config.yaml
n_layer: 20
d_model: 192
n_experts: 80
experts_per_token: 4
d_expert: 64
d_shared_expert: 0
activation: "geglu"
moe_layers: [1, 2, 3, 4, 5, 6, 7, 8, 9, 10, 11, 12, 13, 14, 15, 16, 17, 18, 19]
router_score: "sigmoid"
normalize_top_k: true
routed_scale: 2.0
balance_loss: 0.00243
balance_bias: false
init_std_router: 0.0299
lr_router: 0.0013
vocab_size: 32768
norm: "rmsnorm"
norm_eps: 1e-06
tie_embeddings: false
optimizer: "adamw"
lr: 0.00262
beta1: 0.9
beta2: 0.99
grad_clip: 2.0
batch_tokens: [131072, 262144]
seq_len: 256
train_tokens: 539700000
steps: 3449
dataset: "wikipedia_en"
Below are experts of layer 9 (counted from 0) of a mixture-of-experts language model. Rows are named router (the router's row for the expert), gate (a neuron's input weights, with its number), up (a neuron's input weights, with its number), down (a neuron's output weights, with its number) and show model dimensions 128-191. Each number is 500 + 25 x the weight over its row's rms, rounded and kept within 0 to 999. Numbers have three digits each.
After each expert's rows: "gets" lists some tokens that make up at least twice as much of what it gets as of all text. This comes from a sample of Wikipedia text that the model never trained on. Tokens count by the router's weight.

# expert 79
router:472493511520570472463480500526460494446483534477466478477515506506491474479488522512468437496488498503522484494499498475475494510481483482485518506519500510475515515488501465531487502480462494
gate0:516471475509513505498476478509536501490507535485465522485495515493500438481481498498536513499455465477535503507518532533507480497506486487472511534497480519486530516513509558495466467541504521
up0:511520508503535451523488480500506475489495533464482503493486525478520476497503492510499522464448476480528517496476477522547499519528455475475515517522512507451537533468514519509497496520498525
down0:466501534469482536530502502501506476445484510489494529504458487497533552503518549521509484507511512532568478474491495522512514515507510478481445482469492514481484499471492526508479513488498520
gate1:534530491463503516500550513513492508440510503435493494529511502493441529517522513515462462505546464538470511473455505531492499487487514505527451508481544482476481499513514523499527492504488500
up1:556480505517504473493488476517516493487465504478505462523501458505463512532488492513507502439518461494526511534479518492478475463519468514500504497492467548495492507511540504461483495492464486
down1:476510493515470480500459533467481519515490515450503465497476516527480522458517509520497544530500524476455505484489521527473522513484497512496474530504524513528528506482476504503485453492517480
gate2:510480489496501545510506528515440513501520512497520512475522502500496508467541516517478493524559510544457501487483510487530511486507507467542497507494529540530507527512499512529500510495453479
up2:496485506525504502511483518507486475543490531481505445512519493515498508467534551497470462536524487569469512509443498482499509452519513478517506503465504541498493503509463543507533492512462498
down2:494474493463499467556532499481457499501544510486484489462485482511491476493513473496496512526475506526515493504504464525472494475500473518454533535464500503556491512494499489479442506461469460
gets: " |", "-", " ", "\n", " =\n\n", " –"

# expert 3
router:521442529567492497507536493502464495509484486502526482507477478509450461487511455453479438507467495523489478533501485478504536516452471475524518485530488504510468476504460461505480492455484477
gate0:527503515500533456509492466566469495471522523467502516510499486467518529512533464461489500460481519507493522503522475489499531523471471520514530516473526508478513495516500472496543501465496450
up0:490517487495456503508500545485504468497488481491508523483527481492541480450479519528518470456495494477489538471488471528547510497531498493480506484529522530467497519520474466509467488544495519
down0:469447512524538524501481518502481503497500487510509510456523490521486481512528485477475528503510516481482496552514534476469498507493496523505493518509503513512501497529492532526491512483493446
gate1:496495484490503524474545532530504510475456502501521428521497472507462487490459521514512519532501486516494518483466491489464504502501498491512466497560511572493542493522489517502463474485466485
up1:483481488512518524477549465466482529503449490512466450490503498515522493511473536443465517519506471502498538488494522466502456500492509523518480505522481578490500481546462514490498509444484489
down1:495508485508470512474567513476480523453465524535497469528529495547519530465435498481545521525507517504495472478482525507508482481534514540462486512509525475495532471473491501512543502491512494
gate2:536531485514522488523472498513466495516520467497521458505495520528451500484514465532530457514449484457549499442492487464486513515450487474467502494548494497505522495515467485532467515525500535
up2:490483499519506476511520494474492512506458485521486498514487495486488507485462491467512542481535517518512454529478507485514500542475452516509510466482518513491495547535479566515480497490490449
down2:496511489436485513492488524497475558484507497485471483542482487435458476494508502498515506476481499540469494501505488524498521519488513498480465494500520508477454491564522520487536520494464540
gets: " other", "-", " C", "3", " more", "2"

# expert 42
router:488458513510520469434505492504465458474487519505538468463506480478494476466521521494526473485504543508496472488474479469437490481488460475475477501513495477477484513510523442488496481429474474
gate0:485493454485500531512465521517476493496444492501501482492535495527504510492485537543504510512514526498489481467485467534488511486521491498549461493530437545528488526515514505490501480496471533
up0:505495514518544528492466475521528502512485529465505464481497503533497494457464525492508503491505488454508501484461502474488462534481491520476513518493525491541498530511454468480539468455471485
down0:469518500492497497493458482489483500463467464457494565510474502500514484538504488462481484478496479484473502485559516535521498511493458507514520505477508488482521512499489494490480544522474503
gate1:470470484459506461511471543527531486545537496470515498471492537480449501523491528482485488509530508567509462516496516493539496480514520508488497526535508488451525526530457478540525434493530471
up1:486507515549506481526507483497497479456512518537462517498538482501513519504507467502507481527494506492522521514451455525499506486458464483483470466499502533477465471479488458527445499509512489
down1:529455469471480485471497503502500504456459470495491491525495505532497516450468504458497533509448556469473504486512476445483550482479492498545521515529471496500477486487432518486483524479503488
gate2:536505537464538479499514507513539502474488479477476503496564490493508481472538519461515500491450508509523491523498475483471498483471470494508496482487450541471508501523515486498489526464463462
up2:511514505511443460475484485433494494525520488494501509549502498490523524461490505492510476521524530490487489521502496509500509504516459485515539509524550543502555496475492471460531488500508495
down2:527485515480484482521499496537497551539502490500484475559521500493511532503493481525511510494467516451527518523515495510521476499510542534523501523509522514495497530527488548464439447487500493
gets: " to", " not", "%", " would", ":", " also"

# expert 33
router:491465514528530498472494478486487522460525492512523477485524464489485471499520490494489493519488488505512481482490477455480537494454475483503497501517485497464473511524511446474513502463481493
gate0:511490507492485504464491520509505521461482536517473462539472518480531476514487504492474480484486534485520498524503538472485514472484495534477516516506455500491538539448493470498507506513489500
up0:463531475489457517548519504467495504526499527523460507512481517476507548455495503513533488517501527497478513485525514527523521478500475540506468497543492459516524467517494534507476485489494499
down0:519472511513500469509509510480528504510512480520476460514523503496505530470490495514526492469455466475515509490527467501490490482559468534507517506510471432487522545478499492540510518489529495
gate1:465473470485473491494525479516476489501503484539510525514497502484541527521530498471519500482456548519505502518510471498513501484493437511495493479478483480508527510512469518483474502479480526
up1:493479539517520486479522511467524499516482513540488491497497471483530475501458491473481499539502477508517509481502464495455504532488548471549533533496557449471529537500474456478516476528534516
down1:454506529507503518491538492514477497504476482513477487520542493531513474473512485506475557468505473460511525512545495477523505538530493498489482524498449508525475459445533513517546490506510505
gate2:477508476505501499448470511557476506514514461494480514475515463467501519514512462498480523543532488508523516475535536471501474492494526486514463496506518450477515481527483492517519498484448495
up2:438507515486504479537518540518520531532464454536526500518469475488466516535476501529490477510451513481559464534505537504533467477502534503497531462506502489471483496544494468464490506517477471
down2:491508472505512482496502498489495466516535499524482514507511518499470517498491531481483487458493474480519492491471539504545445577460521501505552465514530500473506506446501521485530480523508487
gets: ":", " the", " |", "'s", "|", "."

# expert 78
router:504468487493494497476508515489515504500476468496501481484498481465511495476500499432483484508485512493542486521492503464484527489450527460524474491522490516458498479501481437523512487475486479
gate0:554523466494517538458496480461501504533487494520446487505477524471500489512517515507532503466524523462477460539534501517490504535473506510496500487523510442497468446503534519535487484506467472
up0:505512495504505459494502503502462495512526494492483490510510542425526510515482515459491532477484478521476485474504495529490493462487541488540488486478519474451503517518471512497471509489496486
down0:494476510504556476454478510473487469512512493516501507461492524532516531481486521513503526486501475493494495521514480508506479495523470515523498480505495464466516491503478453525529482456527472
gate1:507484515489514503492516553503485459480515516499535475511510503490519480538486501505487520487509490517495516507469509479521508550474475461528530476551513496535466489506477496510471504481446496
up1:457517504483492523484546487505514480463514510480526497494421476498485484543504479517474498481481473547495551549487526503531512441509494506500515518497497532545455491444508523511459501490509497
down1:507494539471494500467566500510513513486543543496476476525477537486504546486535560479475535528487521507481519532490498491507508474482481507507485523481533468565517526527457449467519442469474505
gate2:498516525474519507477507485511512497481480498450507513498548469450507497502486484517526478533504528507512551482467482486486507498507491539517502462504467504504530500471471456513536509476498539
up2:513520524507516495525522537493502520516539509510524486506546510518480510470467510520478517464485480507485487465515501503507464481500507478465471555547485487501536484465530472460526475503480468
down2:509507487514497518516516453513484505539485478527480499526516502544455479511503540512443544515476525509474496489512502533577464483497518466503505545527509517533504506492490534489494482504520480
gets: " of", " by", " in", " with", " to", " on"

# expert 63
router:447473499551542469462508493492479505480519524523503464540499483503487464504517459454482500487510509518491441509495522468490514484481502487518462474500498530491549472532493470536512464488486504
gate0:510489494522527510499466509503534499484541490482508480480489503545503461498507551481523469509480508537519510479465494464534497527492495490516504465523520480562495507485501517517460449500534507
up0:503486479459484494501569502543488511478532488495468506511489512501498534510492484509523504526481476509521514531516510458450530488503514549473519526511485518492501457493508508509556538505507486
down0:526486523493499517502463506539499503477478463516490507501491508506496491490497457507493535468510525500502525518520480526506445489492449503473481530517485491472505526503491552498491528497490545
gate1:478496488502485515493527492485531447504549523558475475465487523471470524487529482513516526468558464532482511500498469521428537522490491459485497506487494499535463480504497546542466497471488493
up1:482516529449505477536511504454520489520543471509487503501488452503497501477501505526491545463511479543527512488468468527474503541451515515502550514499546516525506497479493512521475469511437515
down1:487509560543526484494505542497529458485506461521474526497487461519536488497461481498501508527490497475471500483500453522495444524494439493509486448528469499490475553524509486499505538514472509
gate2:515489453481519553517482471471493524498562547528477505505470530487490495515477494505481531488513511510510445485523468521499494516519487503527486519539489492527451509551512506515456496521479486
up2:531515489436529507464467464509535519477511530495527473511521482517476494506523509531494513520489537489507504533502479499462533519452506507482480532470480505489494485477505483453519470471549460
down2:486453469471542510509500526461513513488529530508490503520486501509521476487479465494514510495524494513508455490466513511548493536509510502520516484513478490523484495488494474536513498496495451
gets: " |", ":", "-", ";", " \"", "|"

# expert 31
router:486470522496500507483525508476506479496478504515481473451494468470485475470468447509471511512500524482500510496481521463505504505520486455509534494525501508511494483496484437509494479443497483
gate0:492529509476539504515543484512505527470497489513474487529510511494484505496527479478509467559487482484466501525533501499483516512514470474544499531538505490489518514438489431486470509480521504
up0:503485501456536504525522474498490502490448499512494510538490484500492479479502533521528498498504488459479497496445498507498459506518484489548470519535520484483493477497486525544477476494469530
down0:517490487499527450476467509525532483477511500534520505498499541456474506477486514527565511494498547472484471522454489495513455473520519490477522513489483493492509477507532514506429474502509501
gate1:529513479496481529515504536483476461471476494486508498499490476520510499529495552473496517519554464520517488487536486539489536505479490494482559479505488539506520531487491486510535492504502483
up1:495490451484537508489489546555501459513479504505514495486497531498488490479457533504504503524462552493491460509453534525489485481490484483480518495525472527498499491534525459466510522495495507
down1:503500495522487476572493503523498540527529505520499507491517501517508500545509489517508512481509539532521534521488473547526528533473475509514498542462470532498464507482493541486529499497537501
gate2:510508468474522500463523507444526532515478572519533523512468500488463480539495493508495426496479467450487467500478518469478515522512490477564503516496491448478489460501459506510508512506533493
up2:537483480547478514518490535500490489520558499512458475475515560498495484491504512514551550486534502509519485472482465516527482532475457528500513481514539527494467532510483523504556506480493524
down2:504500475514470498491531510492483423536554504484493498504472502485510508471472467523500483501538509512502504518476546467490517544531488494558476487485536514535473485453525473500436534488501491
gets: "0", "4", "2", "1", "7", "5"

# expert 52
router:490519507506490529479506498503477487488481462512485470500469498484461493463483473487505496501504479503474518475482514435468535472444502441476515505521443500459510504500488460478507501476475457
gate0:497488501519535487506530482525480475468489496529448495503467507518508491492537486497548493476472464529525512512521495468508506498468514479514535482529474534492501491532493486508480483499474506
up0:505475508511516464471471524479507505523531510494513484483499503487513461568477516448482489523531514498506491487483477505502497565516486495481461465488526524477505530476511481531467463496500533
down0:519521520474487446456541544524511506496481508470450477461472481443546528495467545528495482500514495462496491508514450495489495528559521532509486502498511457519487538481515472488496487498515465
gate1:492491507491503517495510483529568465469452511483494517527512507501497492515507455518463497526522554533546542488462481478468503515431552496494471528525472463471517518488510529470533514514527505
up1:494494475477495467516484473488480559466485495515522493512487458454482477523503543519510473509486498465508540514543502484493506465519483494512479461452474477518456447455486521548425486504463521
down1:505441478489546433453511511535470478484524534485488487500539495452462479494510490482498496516536506539507500463483519527493483478508482508471522514504543498466516522534463501471570522478497475
gate2:476507456492502528476491457512486522458504494457558462478460464500520513543506501550494524518500544517459499519513486489472461496509463505463516512469512525547498443525537535496458486498556575
up2:520499500526492492509522517490534448475478501510495509520532467484494508546532533537504507513482490463541491490491482491451456496496533500496487518487479503501496511529511490525470495496497489
down2:535473506492488480491505483498461436517512492498472526499531536521545488483485552522510487504482473507518534482517492532512484498443495520457470501512476476499478465513474556467495540498512467
gets: " in", " of", " for", " to", " at", " on"

# expert 17
router:500465483481514506479498521496477499448481500531507471476500472486481492485492486489497466532491517475529480537481501458488528462478485465481478453555500517475511492481509476520506498511515491
gate0:546509495486469487495517486557464518485495497482508495464470515436521501512512477475488483532492491517515510479491481494494490461534493511470495477470470512478478490467547474511491504524530513
up0:509510490485525487510529519507473496503481506523511486526500533496521495458504467480516504460481488532532494497486538498488505478491498482536463537552492563457518543502510463549480468489476445
down0:469495487489505507525494488533511513467462507503500486500477495512499464547511466508517505524504458510516474465461489511503508491591510550473505503524514530503465490469505500527481535528513546
gate1:537488449537520552558493480505503515469493479521526506517519500518473494481526507511476497512484503529494495457502522491506544443504539502497515490498524515482494513529489542472504482536509487
up1:511494470499480505529505532547467510487492483507480490524524498482476530492503512499495501473430565497537491453493530432526521507531498461502516491538505504490514499504514533489503525503502498
down1:500545471494470488505540486526500487463522515523499523549489531448496519534538517476510501504488475505503528513500503513538489501497488495509507498501476476483481543492515491517501508583505499
gate2:478505527486507472526498539479424485461510519520463494473510471535480524467498450526461536543572481503490496447487504530512520497477507487469494508538500516519508493520498537494447484488478496
up2:487487518471483474505518513516507504510509501498462521498493465471520502483490475481493525488510483519507530476510522518513582468519493488494470499458545496494509509475507513544491519495471504
down2:456477488512510543497525483507497538547486499464528484516502511535511455462487507474478497514533487451543526516508462489469494464524512450503515483443538448472476514514485487494489480461478485
gets: " the", " a", " his", " The", " an", " and"

# expert 47
router:480462491502536511473488518544464491487464518481486483477539480485474454508501465495497445495476488495488474492484494469481484494470514458488453472522477511478512454502437496510489481485478471
gate0:488522505535531470502476539506491527513546478492523497499510536515492468455486494549504532515488513518490495481505505505512492476499488536490536533476523520482500503487448522501511518464516524
up0:523510519490478536488500466560510508494478502515517502529498469494549516503500517479471526496505489562518491529504491490477502474505534481502467497475454513472479508506534488490481497514473481
down0:504484509506474515499548486464504504524476503467491528486478503526484515476491484549509489554505490535486499506513480485509467513508505511490527494473518478496474495538514498527470531499519518
gate1:492497517482499442478544480504490507494486494489476460505482467461455477523517532485486528508522481494493509514490520549446494456483501495488418517461516548474495493448514500495497487470472489
up1:504463509498541494503522537411499480503484533435508525484501481508499499524458474524516489448551521507486485481488507483525535506513472488523486545473488491499483522472493504534526496505491496
down1:500520522491531481506471503478494493545532497466511512471482521529546506470538527499523496441522519489503495528493526496555521474498461498538527528507489469523479489545457511440531492477513477
gate2:538508522475489494468489500476489516513489492475534462508490490473507504507499523508510500494492507514489517550506522489521519499439483545509457523499491513480556490484499520501455473476497509
up2:511468510507491522488502560543523513481509479468496529480519530490499514510466545540462489517487508512518527512483512501553502486547531494451462461462493472504509495498441515501505495514453512
down2:531517542483498480504481519509496480503487537536499513517503504529479514491505507498480497509460501453473472487536529484527512531495537514502496528492536467520468496526441509529543561492515503
gets: " |", "\n", " =\n\n", " under", "|", " with"

# expert 0
router:482443521496528499422474483456456514504503504516500479480503515469475443500485484486484473521503489486490487478497526479467514492468483469476534491545514513472500517511468482523540454449484499
gate0:512499500520468518517476503534529449490563560502486487542507493445468515488482508480475451477515520530515567524485506507501523477495490473480516526478514472493515484495483465502514491500530517
up0:490487474524541487526525482526478464517496538519498515534485462518500493463472505506491486472486464483519514543477523509446460450496459516588496502518488535489483535514492484453486491494516497
down0:486533539536501511486524496528497528489474489542497492537505496443528450544488513494512491501540502517491511480513542506521497502497501510530463484499535556473495509504496519490475476479438498
gate1:518501496538481511494492461472519485486465482457494495498503520484509510479496494508437466494486495515530499513471475488491467476526522491531523514504510519525504512468498537464486520478496512
up1:524529498510497490545516501491530522546474484446459533473503509529496444476522519472498539486516451519539519462505455512505510523486496511504526512528484475493509508458487535544475523523538534
down1:519466499497487491493484515492498487492502478501497471524483475488487536501509520520520461540510527498487492532483510503444513461506535477508466494548510520453512513497517499507501483483495515
gate2:486499484481530511502443527452520505508492492524501529513512502450511473502487481520499495499507511464487465449469484478485522522477495473500515502540518516508479486513504514547512485511510523
up2:471476507486466484523542515532522503514549513517488492550547512515452542500483550498508458482451487510528514506522523485526490486493499483453505453495505470501512494462499428485479556525492481
down2:525489487491489509491466531498507472508511493506534519478514493496487505508488516451543465533501468503507506467535472532482523475480502513534482473495519473510528465531480565527494525477526494
gets: "20", " |", "19", ";", ")", "10"

# expert 27
router:485435510532534476484517505481511502451510517489485451539482543487459498490489511491474502502502467497517497516502510479474516496442507496465488500542463497475491521501514489550518513465473486
gate0:475469536513453524545475468529517535546540482500528533490487527515495448513516551512521447540493545514488482511518459499509558510490507530476522482533540525504493473478482488489510518500509506
up0:463514515481473520521522505469524445462502489519485481550489500473467545474493474486509500551524511547468498490514550499492519495437504496530493544474510435492495461469484488509479535504457500
down0:538487510518485491534470464529462513468487476489491514480490565485557484419472511520516468488516491500537514484503477510482488507505514513444508515561505456507514494493541501543523491482531495
gate1:475524524528510482503506508514511506484488508506513494504477461533539479515489502459499530455504477500506480536455530477474492499499541508473526485499447458491498517494507488489521443498479478
up1:496506497496460494477487519512534509539494533540499480495441535489528493473525533528474473530526445534492507533496512476547491493515497480524519493515465499505482496500489448494503478543499455
down1:463465487520522512542466513477488493550484489483488499472517514497511484488493467487498448494505514467489490470470470455531498497505450498523498468490447473506453514518531522531526534460533438
gate2:524465529490517525457491531497533507494535487504469506504513494515523507529551512505504511523515467478479460558512501449478509481447506536550492504490489468519468498521449536498474524500429492
up2:525493539498471518485474514463466531472494504537495504468494492510527536471483514464485489500490580526514478476493499475546527506513477492471503480507498504504499508470547506536571482477480545
down2:510497534515458510493491503533524474508472511461512500511515496533483509521524520492507472498487478468545499497539537491574495510507540460494496490463478501484543486589509502476507514519452474
gets: "|", " |", "-", " Team", " World", " football"

# expert 20
router:494460501500526511474487453503486495429489524501515471496445485470486499473499455498530475502468486501511492489444511472422504498478484463467495504521504511465507456517507466519500455465505469
gate0:454457527514463451505528453495504515492493517435508501499490443531505493485499492470514453526539502511531520512454531476528461503479524506475499507515481482503512507521501475507558526494519515
up0:537468466486499521529482520493517503530504479526517473494502484456503530538521592499441512499459527512468499479515486521473512485522529518497533503524480535476491501497510469553501505480490533
down0:513467521524489538504502489499545466491468475542501508516563502499525446544503491513469483507552568528501572484513522527492470532539511447499515496488440481509551529483495492545474477518504445
gate1:510482469490512501462491464492530506459550498495447494485477503461517490474507507538519478497482478483509496495496500475495472510493483468477542495521484452568508476471482493555498498482533507
up1:477485520503490512479513485476459494477530486454459481537502524499507497522483486527523497550511523498523508493518555505470543542524510519458453513460509493511481521472489512449508480496508442
down1:515517501454505515495464555532506502483509509480542529509527523520521495486486459469475504493473510468465492542515516510527501484508509494485496513452497527510487485448524519514491524512503528
gate2:465484507561494532504513491488434527499490540532514495502516536517487515514494444522522475461515518472526466535519508477516497488509454475492525487538469537521498539517477498496479501514513503
up2:549500506476474489537457525463513491503499512518491489487527477482491467464493501530536491521493489506452523508514510492493489496519534535518474549499474478474462502501517508526512444544491500
down2:502499470514502501488530475514486534458494519553463483514517517509504517525479532518464546530481447484478472505505463525493531496530499468507562509483487552522469480516511508514499543479509512
gets: ".", " he", "h", "st", " U", " she"

# expert 4
router:467445509545502497450516492482480495485509491498520477483489509508477516458474476477495503450497515510499445519474472457459499462488474456451487482507431535490512508524506472501477432437476496
gate0:469509491496511502486544482533487518482526475503507464450485497489508539518507450510498498510501520475506518532501507490507521475511534433549496480474506471504492494518500495549492514493501485
up0:526549496530518495469495492481497547494510493482506490472512535514524514522458458486477476453491502496517485473533507509496475491465474504459462527479544457469487468517497507515486512469482519
down0:540453544526459506479478496517517479479542500518466484488460465456493495467495464498491516523477502498448522467480508483487501510488485485513497462452506509443492521513474535515528549514500486
gate1:488510541538532527496495487488513533533526496523510491487465480482514494500504453500486523463546505515537454477467425512515476535524488542500532485512527487488490548507486494530508488504470515
up1:522486530516480531461579512576490483526470487471496513460488476506526468522488497486528542489482464466511497506521489476525500501476510492508539465523504554491498448469493500506485499516468506
down1:530469534497471509468442531485504528482529486494466493486495484492492508479504455482495498490484545456513518541530526519539525504499496502487451483526496518518540528450509469499503525465505533
gate2:487487546507523468517482481521490521486523455539495503508521499493487529515524505497492512499549492533510484463511524486490535464511482553476474464506484500476513528479477486477472494480465495
up2:551521448488490459441482486518490468515462521530537502459519463489481508499504486516482520495509458511494523467526513501509494492513515525521461498459509481544500486471513542429515542506452505
down2:506497518529511524507488461512495493514538549490467483495498506488483476514507529511489504516472536514492540534570519525522447494465534467485500516523485493493528467505471472483497516533498554
gets: " to", ".", "–", " /", " such", " known"

# expert 39
router:525492504500530495456522519466495494449532515511462459513501470465504509492472475459517495511508477505466514540481489463492529457482516475452478499491469486474513486502488487552534487438481448
gate0:529524456471519484480486490453485520492505478491493505478506532498524470525507503493512478502539474495494498482502503550509477425495497480516501509493482473483506481490499519508497479505518446
up0:547486471523508457490476470506510532484485483501443504488505514546500488485525493496504482506501447497464496482543505516509469493486486533487588485507502494518444541522509516504512514485510468
down0:502488498509488509457459489496490510487502493499489495497487499484510505512515466491512547487541504520536478489510550494546518528487484492491453478504512502481491496504498469509549506499508474
gate1:535485459532472547543510498502509515483583485490490492499505510465461481496441483504485522514472509533510501525521478482522493520468480461481549485511475483491518510522535521476477454492463493
up1:519491544486521496499470493506493489527500484523540469471474501462515480527491481432444504558488516532482516486488507500516523494509528516475459501500471501529451442529474488513494523460490487
down1:429512502498502474483480520521499507447515450490498505522509521495489497515457505522475512504508484435457517512523539546533468498518488460473492467468463490511499470471528440489487519542493507
gate2:522471519516550485510527450480501493521511502526520503496489484503529509505502453515472478456466469534511484484539533490486530505504502475500503497484497478517516518508577511523511518487519522
up2:488508515502456518499514482513461517493465498481504501506490550515522466479520512509538499522519508495485508475491479480450454525488499497474539480512548543499519510519476477513529471488484469
down2:528509494481466461547467498541470508493541497516536512488514547479477473485515538531442466480496539486492513522528468519487508478507534492488479509482532487448522445506504536460503470531513521
gets: "1", "2", "3", "4", "0", "5"

# expert 48
router:500464511542502519515510481499488481476501493504515453470493463538505481492526458480481493550494473511511442518474491472486502474461504489511492509556475506484505481517494489480488448452484500
gate0:492489507556527526494517522531520450473509510506522474512509464483445513483523496534501522494488524479504515511479501472468501488509530519517492510462504458474494451490468487457543503440504480
up0:529528513539520515479513475482480526518512491486489502498473529504468524484489469549566510500497538465525467460572507512495468514470489543523532486461480478459526469478541468535500503438515466
down0:494491433461507501507545489527539528480501513522460488464491515513465516494489546500499506505492483511496496537534526512515478553464498508464500526474488524482514476502558497504510490503497547
gate1:519481503498456501496546470518516475501473475504515444510470491488505538458505512496495489507486476512474514509526471497405486509480487488492503443518523486486476484519527468541516516476491545
up1:490447474454505510532471561500465473485520514518522529458507523495504509510507497493488504530571517513499524534508532466525512495517487466487487542452516506507535534488471477518526557475470448
down1:536492499502515509514490557503545540484483511489524467527503505477530511523478494517472490492556510523506464488527475542504519457503539534483511484466526531499498490511483431527532556463531491
gate2:459496475514524492461550537500483487512460492527500477509477480468473507515504469426534495472568528509506508512477533513519492503452553504476508505530517478421512475505478524550498522518506500
up2:501478521512541475535517445504490518510502511496522490501515516474513508489473565480523502512469497517503525497464468496485539491496490480505448533466510499516447466488499523489532481504482496
down2:508516480521499506521487502496528505519497482512462487455499490475460484552486485515528494483523481499520488497508485476517504483467511507507485473496529499518528496511477484535501540436436504
gets: ".", " \"", " new", "\n\n", " than", " two"

# expert 68
router:506472492494508504480488516510466491498534534530506490470508540441523495504496479482453486509495513538477493465490501500498531507481492474514467484529443514521474486514475466513512506475472459
gate0:513471520492466496509473527458514523523476482511462489516468504531516477522502578507508457546460527536512520500499503509503502495480486507497535494509501462501502513513467496518480519502457491
up0:535505533478517489522508460474486479475493499528470478483535498483505501529555490503502541516471498539531520520481470504506528501488506473515528460492458446453543473509483502522493501513487500
down0:447520507479524510532509527474532481514457519518528585465490468496539477544499505509504497475506496479485503477504514501477509488494529492528514496507518521523465515481509463539515480491505484
gate1:490514495494510510524483480480476494490553465496473510513493483517550550526503472488480485452489453462519523511561543509478519499453495512473529494503509520490474465576520526502533498501490478
up1:476497470454486493503521551479491480506502514492500494528466473552480534535491531525463493516437527508538520528499505511455495513482556508508586514516474459493472487512504514542519501506522483
down1:460464506493496529496495496512486512501471496426486528532467472469525501530520500526517481502534528482517531483503479508519485514520506500498510527503519504497511523442502523473457471489519480
gate2:507515466501511492494472558460546518449491533491512479490489464507526460479460450494506522523490487508549489491499520489520530464508507485508475511471504490517505501534485495558507479530516524
up2:487480499483477492479523469504477493525524505503543501498483487471482479500557466526526480535542466528487496517487473496499497537494488479488483485531533464459522484536479474499552500490492441
down2:482521486505490494526483492513506546493508515515527526461504503488475512462493467518509503494518476511500477453486512486472502470503444549487512536454520507476517536488506467475517516515546486
gets: ",", ".", " that", " which", " who", " this"

# expert 10
router:507465502535552517510491483488494489474518478529513474463490526471446461469484460465458461513494498495484471517487496477477490503473490431507489495515508490486467480502536498520484467497489485
gate0:451480509507535490494510506529535519480479520536495478464511537512514527518466531525506455502491496473494456463489502499445489530508506495518511522557533494495497525493511507482524489486493477
up0:526512501486527490507508471543504481465501532480517474452478471474492440542486497559499463461505513451532524463495490491477517536426500538478477508495498526472507518498482490508544543515510448
down0:532557475434513517475465510459485520494494542473471484461516515450490451510446534503465485485526521475488531509521529513489494494498562503499477489520450496462474500552471510513529525512462512
gate1:499490536529487564513479526487516495496477500483523504465490516490490523473486512458477498497438532495460473508529467506492515516496520460518461492537514493536472486489487468515544506471473459
up1:503505534509520508536462498517531499483512511482498502470537450537508475524508462481489536506496518497509487543563498507515475493507498531454545445495470535499478512518522488501441497496486461
down1:501465526540549504516530522489514507515525521514519505498443496514539488496488507510529470466497519508513481463532518513464510504489489516492508480550492541494439525444505514498480475489477465
gate2:464493493499510502469514512466513470512509483516525476535475472486502508503545500490487502475486516478487550531487485485534475468502488475527534500483495452508499512489526494504530455468518519
up2:560520491485517528513508503488543519499474490492475492487503494502503497470508496516492526497465496513510513475494508548524500492496537508517539498495471502497463479513473503512518491477431500
down2:516499476512507489500474522477529513526504523461467502499519504448514491513513516488489468490519469467524506474419482506502524473515481511485508525479542521491510450513510502519502468482523518
gets: " |", ":", " September", " May", " October", " March"

# expert 51
router:511482503514514482507497486515458533502505500515505480493474496498495513452503484481489467526496497490481482495458497462480548530496503435516488490491517496474545491517462479536503491481477497
gate0:496511527499519512499515483494541487492506509511521491493538500528509476512452514505469492518539498489478473533491492492518472537456499514470490451484508524540483453490494492496499496495474508
up0:456516490459486530486527491464473450463457535480515525479515496494522533494510508486495504520506538516468523484501502500548486536508509475487482492537538494497485524501539510452454500525468487
down0:511525498504484469520465495538520482482488541495514585519539473518469523489515458525487467500462535537434486472447439495481533506508512498515484524493517495497491498488477491464503521509472484
gate1:531487529539520507492530497551456469497502502520497429512512434494524507471485496476496470463541498511484486504440508450478473483508514469530522516497517509481522494511504472519511523460485495
up1:479493557537534509465517499529517452483532499559520465529483454505472479497545515479446490488489487474483535510502524514484486487543504469492461494479490470495507458484493468474464499472501515
down1:517506541509472511476481570517495483511483525494487524505533535504488505465460553469455506512480543495518516526470516522499510479534490536515474524475510502426515533535494538503526513485493527
gate2:540497532491471501513491494521482498512503488477434528485519451529462482508446470483443511513483531503457524511470509488494552479517482511511513467518464533494524503524496541477477502495501532
up2:501499527475519507486501506503495465498536442534533501507441473472485509534511509497499514509564517481482464558479495510490524505504518499492508471467509518481433546482478470494456507487456535
down2:473488501463515465508486483491489519515509509505501501489503528505468506531493450504536545546514497526495502493518534517482500513466445536511520502519508505492454502509517488491495483500513506
gets: " of", " the", " in", " at", " from", " by"